From a checkpoint of a small mixture-of-experts model trained on Wikipedia.
Size: 8 layers, width 768, vocabulary 8192, 116M parameters.
Below are experts of layer 5 (counted from 0) of a mixture-of-experts language model. Rows are named router (the router's row for the expert), up (a neuron's input weights, with its number) and show model dimensions 512-639. Each number is 200 + 30 x the weight over its row's rms, rounded and kept within 0 to 999.
After each expert's rows: a language model's description of what the expert responds to; "gets" lists some tokens that make up at least twice as much of what it gets as of all text. This comes from a sample of Wikipedia text that the model never trained on. Tokens count by the router's weight.

# expert 26
router,172,165,105,220,169,198,257,249,217,221,163,180,221,218,169,187,172,260,238,257,199,216,218,157,191,205,181,234,184,182,181,171,212,188,180,248,209,173,216,189,212,188,210,194,184,207,194,204,199,228,179,255,227,196,213,200,279,167,281,242,204,177,259,190,204,205,200,222,244,172,205,156,259,164,190,203,231,189,172,189,186,211,194,120,213,194,193,169,221,245,169,209,184,227,235,228,140,219,215,161,202,207,195,205,184,189,271,207,156,205,188,213,212,210,204,112,213,219,219,199,210,242,195,212,172,199,213,223
up0,223,211,193,169,205,233,207,201,172,209,211,226,183,260,159,205,222,215,171,212,177,229,279,246,200,155,134,166,204,187,182,181,189,198,195,200,174,207,278,243,258,171,227,198,231,223,234,175,208,212,170,158,187,196,218,205,228,228,215,192,192,233,151,215,193,271,226,157,231,193,170,151,231,192,221,170,213,187,220,122,169,165,186,195,173,193,171,209,232,198,205,204,152,111,165,166,205,241,225,163,189,202,209,196,192,145,194,190,201,177,147,243,226,243,213,192,220,200,230,189,194,231,203,215,171,190,285,216
up1,209,200,167,188,226,177,228,191,233,186,173,160,158,170,244,168,204,224,213,253,225,207,229,200,214,195,160,201,204,272,155,211,170,210,177,242,228,160,164,165,222,249,182,215,163,154,134,230,156,211,200,191,215,242,205,242,180,197,170,203,194,188,191,211,212,192,187,214,212,199,207,203,191,142,218,186,183,189,211,204,191,188,189,196,203,197,200,220,182,183,188,230,163,177,188,232,208,127,201,173,166,196,164,243,192,241,231,218,175,205,191,183,241,239,251,182,236,186,237,229,212,222,201,252,243,213,175,264
up2,185,197,199,238,209,195,184,137,171,235,222,213,197,214,226,160,221,240,203,194,192,168,230,192,219,200,165,242,226,217,187,251,249,124,193,182,229,199,207,223,296,210,189,226,170,184,205,223,144,198,220,205,201,222,255,214,209,225,160,203,171,159,163,200,106,229,222,177,237,177,145,168,158,192,226,211,227,188,205,176,231,212,161,207,169,169,238,130,189,199,203,194,237,188,293,201,206,221,163,142,199,210,183,211,161,202,172,162,213,250,175,209,153,197,150,224,172,155,192,206,201,190,207,225,171,153,216,183
What it handles: Noun suffixes and heading marks. Second = of section headings and noun endings like -ism, -ology, -ation, -s, common in species and science articles.
gets: "=", "s", "\"", "ion", "on", "y"

# expert 1
router,219,158,169,225,219,194,193,205,213,174,181,194,258,213,204,223,216,180,209,241,177,205,286,157,215,148,171,177,190,176,214,186,237,230,159,153,173,166,169,209,191,202,214,186,192,163,139,215,198,198,253,284,203,222,241,214,214,183,169,215,168,172,189,165,234,272,220,211,210,160,236,242,221,182,190,245,197,204,192,147,164,198,166,195,201,225,222,189,209,205,228,195,138,195,249,205,196,172,201,160,181,191,192,209,242,218,209,180,270,148,195,220,216,195,123,150,169,254,191,240,232,186,165,189,172,224,210,239
up0,186,190,171,222,158,149,153,162,183,221,177,185,211,162,194,202,250,189,148,191,135,220,282,191,180,235,188,186,227,195,200,218,178,226,202,225,220,180,214,186,201,155,211,212,167,197,209,191,167,203,194,218,199,192,237,207,173,178,176,200,160,174,174,208,179,221,220,181,212,187,192,215,195,173,196,219,176,207,214,147,232,209,164,219,221,258,170,173,176,185,169,202,150,175,182,190,206,163,214,220,200,199,203,235,245,204,161,189,277,207,172,262,220,169,219,222,133,187,188,144,241,196,164,152,232,166,204,238
up1,249,161,167,223,233,218,159,221,210,165,193,276,248,154,224,247,227,185,249,248,205,184,185,248,153,209,184,148,208,235,193,191,221,253,166,188,242,130,214,176,226,199,180,250,154,192,176,189,251,192,243,198,116,220,172,182,171,181,166,192,205,170,181,180,198,202,170,199,243,215,212,238,211,249,163,225,242,244,233,206,193,187,220,225,245,174,208,154,152,197,222,197,135,210,200,203,247,163,185,171,130,218,206,209,214,154,156,167,208,175,169,216,208,231,160,170,207,170,193,217,141,189,180,198,174,223,254,265
up2,200,214,126,160,170,168,188,177,245,163,171,213,199,265,159,240,213,217,178,194,152,176,186,215,195,179,242,183,160,178,167,180,163,148,250,244,268,159,240,184,195,238,196,225,144,233,202,209,183,227,239,169,193,202,159,175,163,181,240,160,160,245,234,193,222,213,243,201,249,210,188,152,172,200,229,159,288,157,231,171,249,199,155,180,153,221,222,193,173,183,198,178,129,188,202,208,192,135,241,230,234,277,137,207,248,183,206,196,220,209,201,214,217,238,215,218,163,205,182,201,213,180,210,229,234,183,213,222
What it handles: Clause-break commas, conjunctions. Commas and periods ending a noun phrase before an appositive or new clause, plus concessive/conditional conjunctions like but, although, if, because.
gets: ",", ".", " (", ";", " but", " that"

# expert 22
router,210,185,194,224,203,252,158,215,223,244,171,179,241,194,204,193,217,225,236,257,236,159,206,183,202,208,174,163,188,186,161,229,248,235,241,205,216,225,198,232,220,218,229,147,210,203,149,245,204,205,168,165,241,200,224,170,187,212,186,240,202,206,202,167,228,236,229,225,159,232,190,193,221,206,224,214,195,174,248,161,177,205,220,190,224,241,238,227,199,252,230,185,214,221,265,236,153,171,214,153,204,229,195,196,176,237,203,217,194,212,238,184,167,183,179,197,245,229,233,203,267,228,220,190,165,214,182,175
up0,263,175,239,166,206,214,213,176,201,220,230,225,161,199,224,225,183,197,278,233,152,180,182,185,143,224,215,202,179,208,231,186,222,223,199,168,203,246,200,206,167,176,229,189,190,156,228,120,201,173,213,212,217,177,245,253,197,186,247,162,230,182,208,219,226,146,226,230,176,205,238,189,158,204,208,255,160,215,239,164,210,294,188,178,202,187,196,115,188,196,195,194,218,121,200,206,225,182,173,205,199,115,181,171,264,224,248,206,203,189,167,157,176,239,192,183,201,191,214,162,214,248,223,225,214,189,217,214
up1,173,173,187,191,209,193,183,152,257,177,231,172,275,185,197,193,236,236,200,278,277,201,215,216,216,188,187,173,182,208,218,219,216,208,178,219,169,232,165,244,180,216,219,219,154,222,199,194,251,167,179,207,228,244,226,166,195,127,210,267,243,181,181,229,220,163,187,149,189,199,208,209,225,166,210,179,175,199,200,172,187,172,248,211,257,228,207,172,204,200,182,183,174,198,200,183,204,187,217,171,149,194,184,209,177,212,205,224,142,236,156,200,182,192,224,177,248,210,182,163,252,196,247,204,206,208,167,191
up2,174,200,205,195,178,143,244,229,205,249,167,231,225,205,199,186,185,231,230,210,219,172,182,217,177,173,117,216,125,209,136,165,181,224,219,204,188,216,209,194,174,206,191,211,269,236,193,172,170,173,213,157,200,194,148,193,222,228,218,172,204,224,242,208,195,245,219,216,187,285,198,210,190,225,231,208,161,243,210,202,177,241,177,192,205,220,261,178,168,195,184,190,185,229,178,235,178,219,148,186,162,246,210,191,223,178,166,185,225,155,202,205,209,170,263,269,208,202,200,230,195,190,200,231,150,203,274,156
What it handles: Number digits. Numeric tokens and digit groups in statistics, measurements, times and coordinates, e.g. 26,500,000, 800 tonnes, 315 ft, 2:25:25.
gets: "0", " 1", " 0", "3", " 2", "2"

# expert 0
router,188,138,143,192,215,210,193,199,225,244,209,216,246,173,175,171,163,207,246,225,207,184,165,170,181,181,175,177,210,159,169,166,217,202,175,219,269,166,208,245,212,238,235,215,203,178,174,230,242,208,199,214,195,246,152,185,180,176,220,219,177,234,165,194,238,243,216,165,238,156,228,150,190,182,192,178,264,227,213,193,174,177,194,187,192,229,196,166,228,201,240,184,234,242,160,240,166,217,217,197,180,155,177,173,131,174,212,226,186,185,186,242,188,156,186,168,167,215,213,189,164,221,146,269,153,260,189,171
up0,195,267,170,204,171,179,193,212,181,194,192,247,235,150,177,180,201,175,243,235,194,190,210,233,166,170,193,186,227,215,226,248,211,196,201,239,246,205,250,194,179,144,220,164,160,139,213,223,195,192,214,227,203,209,210,214,177,171,146,209,208,173,226,207,229,207,225,140,239,196,226,171,162,189,203,219,190,143,200,231,107,205,250,225,182,187,189,94,185,155,211,215,196,201,240,193,190,198,173,163,189,174,202,207,153,206,186,247,181,138,209,215,141,181,249,168,128,199,202,225,225,221,156,250,230,187,279,212
up1,199,200,201,272,176,194,251,208,213,170,214,228,217,222,234,221,209,213,133,225,183,295,240,182,239,254,200,266,223,151,211,173,192,205,162,212,184,213,222,166,229,148,179,187,203,230,225,259,189,168,227,206,228,252,244,199,228,203,188,204,178,230,228,173,146,154,287,225,198,230,205,214,197,189,182,207,174,182,133,222,176,167,210,176,223,191,242,208,240,194,189,191,197,182,206,174,181,222,253,191,190,187,189,197,189,180,199,193,167,187,254,172,199,196,209,240,247,212,217,132,218,188,222,172,162,155,176,177
up2,185,227,208,198,187,224,212,172,212,172,183,156,241,173,243,163,213,183,227,201,228,187,201,229,242,204,192,231,242,186,234,147,187,164,184,167,191,167,158,241,225,191,211,187,161,199,239,222,184,221,170,187,191,148,240,185,196,185,183,190,198,194,202,221,173,220,171,186,150,228,189,248,160,231,214,167,209,192,207,200,217,204,224,160,189,261,185,188,233,192,189,164,168,223,225,153,157,236,292,213,218,184,193,211,191,217,139,202,178,209,157,206,134,162,271,186,196,206,179,214,226,185,205,215,202,189,195,202
What it handles: Determiners before nouns. Articles and possessive determiners opening a noun phrase, such as the, an, his, their, its, usually after of, in, with.
gets: " the", " a", " an", " his", " The", "s"

# expert 3
router,184,131,199,195,204,244,194,260,238,157,185,183,198,199,234,210,198,202,205,239,168,184,262,169,203,209,181,204,197,184,224,201,178,237,178,197,230,204,213,189,216,221,186,189,206,206,221,180,216,196,192,191,244,215,184,205,205,211,194,176,193,238,244,191,169,214,214,189,185,179,214,246,235,168,224,180,209,217,186,158,213,191,207,208,190,187,131,193,211,187,223,186,205,231,197,192,211,156,201,225,216,163,180,191,197,253,153,179,205,156,156,241,249,224,208,169,230,174,188,155,186,188,193,231,202,225,198,204
up0,214,178,206,170,183,267,253,188,185,194,217,178,201,193,194,227,256,177,236,183,196,219,201,211,178,220,209,191,195,207,203,219,216,196,252,230,234,167,188,225,214,242,212,182,180,215,250,179,170,157,185,199,254,223,184,247,216,205,182,159,140,224,237,211,203,164,130,165,243,217,172,239,213,192,243,204,172,214,183,192,238,256,225,193,215,200,192,163,188,177,220,206,198,223,202,191,192,257,135,150,203,175,232,248,157,232,196,140,213,264,159,165,187,193,177,202,199,162,219,205,195,173,201,150,204,202,216,240
up1,175,191,171,146,205,204,170,193,183,161,177,231,173,201,225,204,260,188,200,217,191,238,191,272,222,208,182,166,259,205,175,218,188,222,248,198,169,229,167,195,211,208,122,181,163,174,179,165,253,239,211,201,191,184,220,97,226,186,191,219,196,194,218,196,180,178,200,193,181,217,161,189,153,233,174,178,232,154,174,218,244,116,164,208,185,205,173,230,208,186,232,148,188,202,229,245,192,194,181,189,205,186,228,230,226,227,222,174,177,130,247,237,221,243,160,201,225,199,216,158,192,218,177,204,169,186,249,202
up2,170,165,235,216,171,198,199,149,159,195,217,201,187,181,228,210,225,165,175,179,212,228,229,170,193,166,157,202,261,218,210,163,292,244,214,203,166,171,231,205,165,202,210,208,174,140,207,225,206,216,199,228,178,193,151,215,198,206,200,232,204,200,196,198,230,206,221,187,215,186,129,179,188,202,198,195,189,205,210,143,116,199,186,148,210,209,182,214,192,261,152,239,198,215,243,221,183,235,203,214,250,176,185,256,170,163,189,151,153,188,183,240,185,218,201,202,202,216,152,186,224,150,211,222,224,229,226,187
What it handles: Article lead descriptors. Words in the short description right after a Wikipedia title line, such as cyclist, footballer, bacteria, team, plus opening brackets and infobox labels.
gets: "-", " is", " =", " was", " a", ")"

# expert 23
router,185,187,179,212,187,206,219,203,241,234,188,191,210,219,197,159,223,218,266,218,183,199,219,206,226,158,252,160,154,140,224,199,204,211,190,186,265,233,216,141,229,244,173,199,208,195,207,255,208,198,237,252,215,201,248,217,195,238,197,206,235,226,216,204,257,236,191,119,261,124,228,204,199,127,153,146,175,253,215,188,175,188,256,189,172,208,192,149,214,231,240,157,162,222,207,233,183,209,230,208,204,214,145,233,148,243,194,222,211,198,205,182,185,205,146,185,172,185,178,214,228,197,179,203,167,220,217,184
up0,212,189,166,215,211,213,201,246,246,227,166,201,250,251,274,234,165,187,212,114,152,190,204,188,209,206,249,232,191,151,249,217,182,228,199,212,197,183,214,197,244,211,180,250,271,182,265,215,229,238,223,226,177,194,217,226,205,196,202,210,223,188,252,208,217,193,228,228,201,205,167,222,206,138,212,168,206,197,177,165,190,145,229,216,197,204,131,199,207,183,175,210,217,155,252,205,192,202,187,161,207,203,203,188,219,195,197,185,168,231,190,213,224,223,209,187,166,199,211,185,227,185,177,205,264,165,184,227
up1,224,211,210,244,165,166,163,135,199,211,219,223,183,178,203,161,215,200,210,131,242,153,226,224,192,195,196,230,154,146,191,192,194,252,242,223,168,189,206,245,176,147,201,188,225,155,128,204,161,215,228,123,241,184,215,255,201,192,194,253,218,175,254,256,159,214,164,200,206,177,207,210,176,174,215,231,197,216,188,197,195,235,171,160,205,207,248,214,201,147,234,180,229,211,155,209,178,227,195,180,236,206,205,124,212,223,265,194,231,193,192,149,202,172,237,173,191,171,149,197,250,218,257,227,173,200,185,158
up2,207,237,234,188,197,244,235,224,229,202,240,145,213,165,234,169,179,170,249,195,117,154,208,239,206,224,203,220,233,233,163,206,187,210,260,218,220,175,159,177,203,195,160,257,208,197,198,228,205,269,180,176,216,199,223,178,252,231,170,212,142,216,186,251,163,218,223,210,227,224,183,223,185,177,197,178,173,235,178,237,154,229,236,211,202,207,165,206,211,200,189,168,210,195,160,146,193,214,198,164,195,250,228,159,200,209,186,166,253,190,169,127,196,227,227,147,168,146,204,202,191,230,150,225,256,237,148,232
What it handles: Articles and conjunctions. Function words the, and, or and & joining or opening noun phrases, often after of or a line break, including nationality adjectives.
gets: " the", " and", " The", "-", "The", " or"

# expert 24
router,233,209,187,235,185,231,228,256,184,239,179,210,248,242,195,183,183,221,235,218,253,228,205,222,221,204,203,218,219,184,215,186,206,165,117,210,240,144,208,212,230,206,190,217,212,172,221,198,219,226,244,204,198,181,193,251,228,134,180,207,174,207,187,184,202,200,264,159,192,245,228,213,224,227,183,176,234,161,199,190,196,212,186,183,187,197,160,176,223,224,172,205,159,212,211,191,212,234,200,209,185,176,165,155,211,251,205,199,194,169,183,211,188,185,179,197,191,215,223,200,183,179,203,220,191,218,184,182
up0,231,241,208,167,176,228,194,193,172,267,186,181,243,231,251,181,222,195,173,202,198,209,196,206,215,207,229,286,213,233,207,177,168,165,170,193,189,214,167,169,173,240,200,208,159,233,196,217,193,126,206,153,191,202,179,175,191,218,167,218,170,157,166,183,204,172,219,190,161,179,248,232,206,180,151,206,251,190,187,188,180,165,205,155,217,230,205,209,186,224,196,201,199,201,221,189,175,174,235,188,255,202,209,200,247,215,185,141,165,227,192,233,175,225,170,200,220,275,231,216,222,236,204,194,175,228,181,142
up1,238,225,179,220,178,242,206,239,204,203,205,208,165,273,268,226,194,180,246,244,232,218,215,269,198,222,185,217,221,206,269,151,173,169,179,193,164,197,165,190,243,230,198,224,215,190,190,192,154,226,198,157,158,192,178,233,197,214,185,205,215,172,246,204,229,189,198,150,184,211,210,211,222,217,171,155,234,168,182,224,233,232,228,215,238,194,182,173,227,196,192,209,131,210,152,193,233,226,199,235,228,135,204,164,212,142,195,190,189,173,229,211,155,191,207,152,213,189,222,193,166,152,199,174,206,161,192,181
up2,201,215,235,182,195,201,207,159,210,210,230,215,179,164,140,234,184,201,169,189,185,179,223,191,176,244,202,184,161,177,180,172,179,201,191,244,238,206,169,210,243,160,229,217,188,205,202,272,225,247,201,244,212,207,218,176,163,243,154,199,208,204,176,252,218,239,181,221,221,187,222,186,157,144,245,207,163,216,214,263,238,169,218,202,183,212,158,167,191,183,171,183,225,156,214,175,190,243,173,203,165,191,180,159,137,219,147,230,199,194,240,224,196,173,172,221,173,205,219,212,206,204,204,211,208,207,258,206
What it handles: Copulas and predicate adverbs. Forms of be and become such as was, is, been, became, plus adverb endings like extremely, undeniably, in narrative sentences.
gets: " was", " is", " were", " are", " be", "ly"

# expert 19
router,210,211,232,191,139,219,220,184,244,186,237,225,224,152,150,162,176,172,240,195,198,172,215,189,204,176,200,192,174,187,196,198,238,210,176,196,158,204,169,234,215,248,237,272,204,157,205,192,187,205,245,227,174,259,197,213,171,164,201,260,234,192,218,195,222,203,229,132,193,211,206,146,181,198,160,199,174,262,215,199,148,196,170,186,211,207,227,158,216,177,229,197,176,256,228,162,237,178,177,217,192,213,170,261,124,264,292,188,223,197,167,217,165,195,213,219,207,206,153,171,223,207,203,206,174,237,182,242
up0,262,166,209,186,143,216,174,226,186,183,202,192,225,200,177,200,203,172,162,217,247,170,258,179,174,283,199,220,241,178,238,162,162,190,224,221,216,179,167,202,176,174,182,220,214,207,165,211,176,170,175,251,256,199,177,236,229,228,155,150,153,204,284,246,240,181,217,199,196,164,171,210,189,214,257,223,218,186,229,228,178,212,180,204,242,151,181,178,227,164,182,172,173,233,178,214,253,188,216,191,190,254,172,196,204,203,162,160,234,227,227,206,204,208,205,220,196,203,241,208,276,266,199,213,157,238,205,189
up1,220,165,168,233,193,217,179,185,153,230,269,200,200,232,239,225,190,261,210,181,207,170,222,247,208,203,181,171,188,213,157,182,194,239,207,233,160,162,167,251,156,209,233,232,240,203,272,173,222,178,257,182,147,216,228,246,168,160,210,178,237,204,217,253,238,236,179,189,206,238,230,236,209,141,260,202,190,162,182,224,206,210,179,203,188,229,218,208,246,167,213,250,224,209,219,208,238,223,208,210,208,203,224,268,152,209,219,169,230,176,183,203,210,199,159,160,194,234,218,195,219,204,247,228,179,223,202,238
up2,237,188,196,213,177,203,182,197,287,197,172,160,150,201,206,165,167,204,217,153,188,197,190,199,207,214,239,210,230,263,203,205,236,234,231,181,210,243,192,221,160,243,216,166,149,258,241,177,191,150,214,202,201,223,128,173,192,217,167,206,198,218,196,203,201,187,192,241,240,154,243,166,200,249,240,212,196,230,197,265,203,214,241,164,170,175,159,188,171,249,243,162,231,238,207,179,216,247,194,184,226,199,224,228,176,203,148,171,246,181,180,224,200,194,177,222,237,196,242,149,232,176,226,232,173,238,228,146
What it handles: Numeric separators and hyphens. Decimal points, hyphens, en dashes and slashes inside numbers, dates, table rule lines and compounds, e.g. 0.10, |---, Triple-A, 7 / (0).
gets: "-", ".", "–", "=", "/", "\n\n"

# expert 6
router,212,179,192,162,166,230,221,234,246,240,181,178,232,213,170,180,186,253,268,217,247,166,244,190,196,212,160,180,180,178,186,213,203,232,188,242,220,149,235,238,232,188,160,213,205,182,212,190,260,224,196,263,201,223,202,205,215,177,229,240,186,217,205,143,232,201,228,196,179,198,224,227,220,178,175,218,217,229,197,167,209,210,155,207,214,155,185,148,189,191,233,212,195,176,227,215,166,180,235,170,177,193,182,204,215,240,266,165,180,159,205,206,215,155,181,177,196,223,180,216,169,184,213,219,148,210,173,215
up0,233,209,138,209,225,209,185,170,148,208,215,220,205,147,197,139,191,213,196,198,210,285,207,187,247,229,208,154,195,196,251,192,173,166,202,194,225,214,297,219,178,202,188,188,189,194,142,186,234,180,224,208,176,199,211,209,192,228,178,231,189,235,196,224,187,198,159,253,214,195,236,210,177,142,222,175,201,205,234,199,219,166,194,170,226,220,172,187,172,196,213,211,172,190,248,140,191,212,217,168,156,204,237,202,210,262,168,151,236,226,218,192,179,164,200,205,270,163,166,150,161,184,201,161,153,235,191,178
up1,246,155,181,165,186,198,214,221,244,194,184,254,204,245,187,166,177,234,220,145,185,179,216,213,223,205,173,191,169,208,218,169,223,215,181,190,167,173,191,183,176,214,232,235,202,217,165,147,192,265,204,239,159,240,224,187,197,179,228,240,194,264,202,138,212,210,200,213,213,187,192,240,208,169,232,205,196,175,148,240,170,215,186,200,196,185,162,257,193,128,246,173,240,161,176,225,197,192,208,196,174,188,198,178,195,253,218,174,203,218,190,257,205,227,163,188,220,197,200,163,215,170,256,234,229,191,179,232
up2,184,133,194,211,214,193,154,164,257,200,187,198,196,176,173,235,217,179,187,256,192,201,235,240,251,217,167,230,144,189,165,231,125,221,173,171,241,165,177,218,220,176,204,230,210,239,130,217,195,169,218,175,196,234,202,179,241,206,143,287,225,227,250,211,180,154,200,186,157,191,188,229,196,214,214,206,183,178,227,131,192,139,166,207,233,198,177,196,174,213,234,187,187,223,155,167,217,189,219,234,207,186,204,146,198,183,191,159,207,129,163,200,188,213,176,192,241,233,177,200,206,221,169,195,218,205,214,168
What it handles: Sports scores and teams. Sports terms and score digits in match reports and results tables, such as Championship, Cup, team, league, and the 0 in 1–0.
gets: " a", " 0", "s", "1", ")", "2"

# expert 5
router,225,215,194,163,156,233,235,183,232,207,216,217,284,162,210,175,202,198,222,201,198,145,178,152,211,176,227,159,183,211,197,254,193,195,223,204,203,111,195,184,226,216,226,163,214,174,237,235,208,221,220,198,177,191,153,203,227,162,204,190,187,257,231,168,252,201,238,208,189,199,210,153,150,243,207,219,210,228,190,162,128,150,212,221,162,233,187,199,218,202,252,153,203,233,243,238,190,196,209,216,148,209,167,220,232,217,206,195,218,149,200,193,228,186,142,158,192,230,211,210,246,166,173,213,178,190,164,202
up0,219,159,215,202,204,195,188,214,254,163,195,234,171,232,215,187,162,192,193,224,195,188,148,230,198,220,185,243,237,255,203,217,197,231,211,241,205,240,216,189,215,181,198,186,160,244,208,169,214,245,226,166,205,204,209,184,124,165,183,174,169,160,197,232,163,205,201,219,143,179,198,218,165,207,226,206,190,265,210,168,209,175,190,213,176,222,203,205,217,155,185,199,174,175,156,198,196,209,193,232,199,166,213,208,188,181,189,202,136,265,230,174,148,184,183,225,172,166,224,169,216,161,221,219,195,189,230,197
up1,188,223,237,229,219,221,165,179,169,205,179,202,210,206,155,183,155,253,195,144,227,181,184,194,261,231,205,218,166,196,187,291,227,167,208,231,234,165,196,242,126,210,217,139,221,242,222,225,221,186,259,199,217,219,205,207,223,212,178,142,181,186,208,213,190,207,157,193,208,138,195,112,242,167,219,199,212,222,229,197,155,175,199,177,141,199,227,175,171,216,256,175,178,242,200,191,170,159,183,211,265,216,184,200,231,214,222,168,196,190,177,187,242,196,134,208,195,176,148,205,183,180,198,254,194,232,202,268
up2,211,184,220,175,232,254,194,212,221,225,185,255,222,190,204,231,181,210,200,160,205,201,174,176,268,228,169,188,177,209,204,168,211,230,205,253,205,213,242,215,213,208,210,269,218,194,173,205,185,205,205,188,197,190,237,180,227,136,198,236,235,231,254,220,186,250,180,240,188,191,252,173,226,274,166,212,155,179,211,258,190,188,192,179,216,220,142,214,220,270,251,220,196,186,174,181,201,170,180,127,216,204,231,194,275,210,226,170,174,192,232,174,240,189,158,208,179,186,225,172,221,173,170,220,199,241,185,255
What it handles: Clause-subject pronouns. Pronouns and nouns opening a clause right before its verb, especially it, he, they and who after as, a comma or a period.
gets: " he", " it", " which", " He", " It", "s"

# expert 11
router,212,180,190,203,156,245,173,257,193,179,179,142,212,222,174,208,197,224,232,194,178,204,168,198,185,216,196,162,140,212,208,202,234,203,180,181,214,194,206,243,241,251,194,216,209,168,160,196,227,231,200,225,205,226,195,205,135,187,263,234,180,200,235,199,188,241,175,186,225,153,205,162,243,200,152,276,184,239,256,163,185,217,160,222,223,239,197,170,227,197,167,207,191,202,200,196,154,232,230,188,227,196,207,232,186,239,243,151,237,226,197,195,211,158,206,208,171,157,193,158,248,163,198,183,163,202,204,239
up0,223,233,204,222,244,204,178,236,175,196,176,175,233,209,155,234,172,227,235,229,216,232,222,221,193,178,206,172,187,188,158,207,235,175,185,204,158,207,215,173,232,269,211,230,204,206,174,202,229,210,215,177,266,234,227,177,184,173,162,247,189,206,201,153,227,187,174,205,223,155,246,188,197,181,190,207,174,218,227,207,151,174,226,172,192,206,219,188,192,183,165,201,206,138,181,150,206,243,230,251,188,197,249,256,228,206,182,146,201,228,166,185,188,173,214,237,190,245,135,208,187,206,194,159,191,233,174,191
up1,203,248,217,183,161,201,126,228,176,198,175,126,237,170,251,191,211,227,194,173,177,241,154,177,184,209,193,198,201,238,163,212,225,167,159,237,194,182,189,179,212,241,215,194,182,190,259,237,193,194,169,140,184,254,248,192,229,206,193,149,206,215,213,195,220,227,151,174,173,184,250,250,228,219,216,149,217,214,187,232,158,173,221,246,213,233,183,200,178,219,185,219,194,247,198,213,198,210,224,201,240,168,260,228,319,204,240,203,227,224,202,186,150,201,243,210,191,154,305,228,228,199,206,217,203,199,196,202
up2,192,157,231,195,144,231,228,190,170,238,171,190,137,194,230,203,207,226,227,242,203,145,165,199,248,196,208,202,225,227,223,245,186,218,171,204,169,179,124,178,179,187,178,245,167,179,201,209,181,150,227,195,206,234,215,188,182,216,198,215,232,189,142,212,155,207,191,189,131,223,229,221,208,208,200,230,204,227,195,204,195,184,214,184,230,241,149,214,196,212,200,240,215,185,161,127,201,171,255,208,202,220,219,192,159,222,180,217,121,176,165,191,172,199,210,162,136,184,221,229,151,148,211,230,245,214,170,206
What it handles: Award and career verbs. Prepositions and verbs in biography and awards sections, such as received, with, of, has published, awarded, plus award-table column pipes.
gets: " to", " with", " of", " for", " has", "ho"

# expert 10
router,252,206,138,195,185,173,214,192,252,196,189,194,242,247,192,166,192,224,234,248,170,160,234,134,243,201,145,222,229,176,167,224,169,167,195,190,211,260,179,201,243,243,206,219,187,189,256,251,208,231,194,257,246,221,195,225,204,173,195,199,270,215,162,127,208,249,226,179,194,170,199,163,202,206,182,181,232,239,200,222,157,177,177,205,213,223,193,157,188,182,244,203,194,136,216,181,183,185,234,162,164,203,174,241,224,199,189,196,232,182,204,212,181,176,194,195,235,205,200,198,251,176,227,185,187,225,196,192
up0,191,217,190,245,198,176,149,188,207,171,191,196,265,218,215,177,199,199,173,228,189,139,180,177,204,246,210,172,184,212,202,237,206,240,225,227,170,238,165,150,200,211,265,218,167,183,208,208,290,140,187,143,187,163,206,240,199,244,171,202,220,188,219,181,234,166,201,210,195,244,264,191,263,188,147,234,221,148,206,211,160,192,220,174,202,176,174,183,235,182,260,236,225,149,186,144,154,207,204,204,187,218,206,181,171,183,203,199,207,233,186,170,149,189,221,168,215,167,220,204,236,203,236,193,194,175,222,226
up1,179,234,218,183,220,235,217,206,215,170,207,163,218,193,190,165,207,229,236,221,189,208,189,144,235,186,183,190,216,202,215,223,237,247,203,246,222,220,198,153,169,187,193,255,257,190,204,198,245,165,224,178,198,136,195,217,176,193,240,153,211,168,209,251,222,228,243,256,215,246,237,150,170,187,203,258,224,189,215,209,220,178,233,196,275,198,147,114,175,189,238,179,200,201,175,226,231,143,218,183,239,269,201,290,133,202,203,211,242,240,194,201,221,252,179,245,219,193,205,170,239,227,196,166,187,157,162,202
up2,226,204,220,218,191,109,211,229,268,224,228,208,236,170,213,187,227,197,186,149,250,273,206,181,169,133,212,199,209,224,194,190,211,186,160,181,216,239,217,234,182,173,259,227,213,231,208,227,211,202,175,200,220,126,204,212,217,206,174,205,233,146,193,208,176,196,242,265,204,219,223,229,194,207,221,178,184,243,171,191,141,179,194,218,141,211,178,219,199,144,226,250,260,221,213,169,204,186,261,204,202,192,179,252,200,191,230,178,175,190,193,174,211,239,226,190,207,168,222,204,171,204,247,227,191,211,164,185
What it handles: Word-initial letter pieces. Single letters or short first pieces starting a word after =, a quote or hyphen, e.g. p(ublished), p(inkish), V(ampire), plus LaTeX symbols.
gets: "=", "\n\n", " \"", " p", "\n", "P"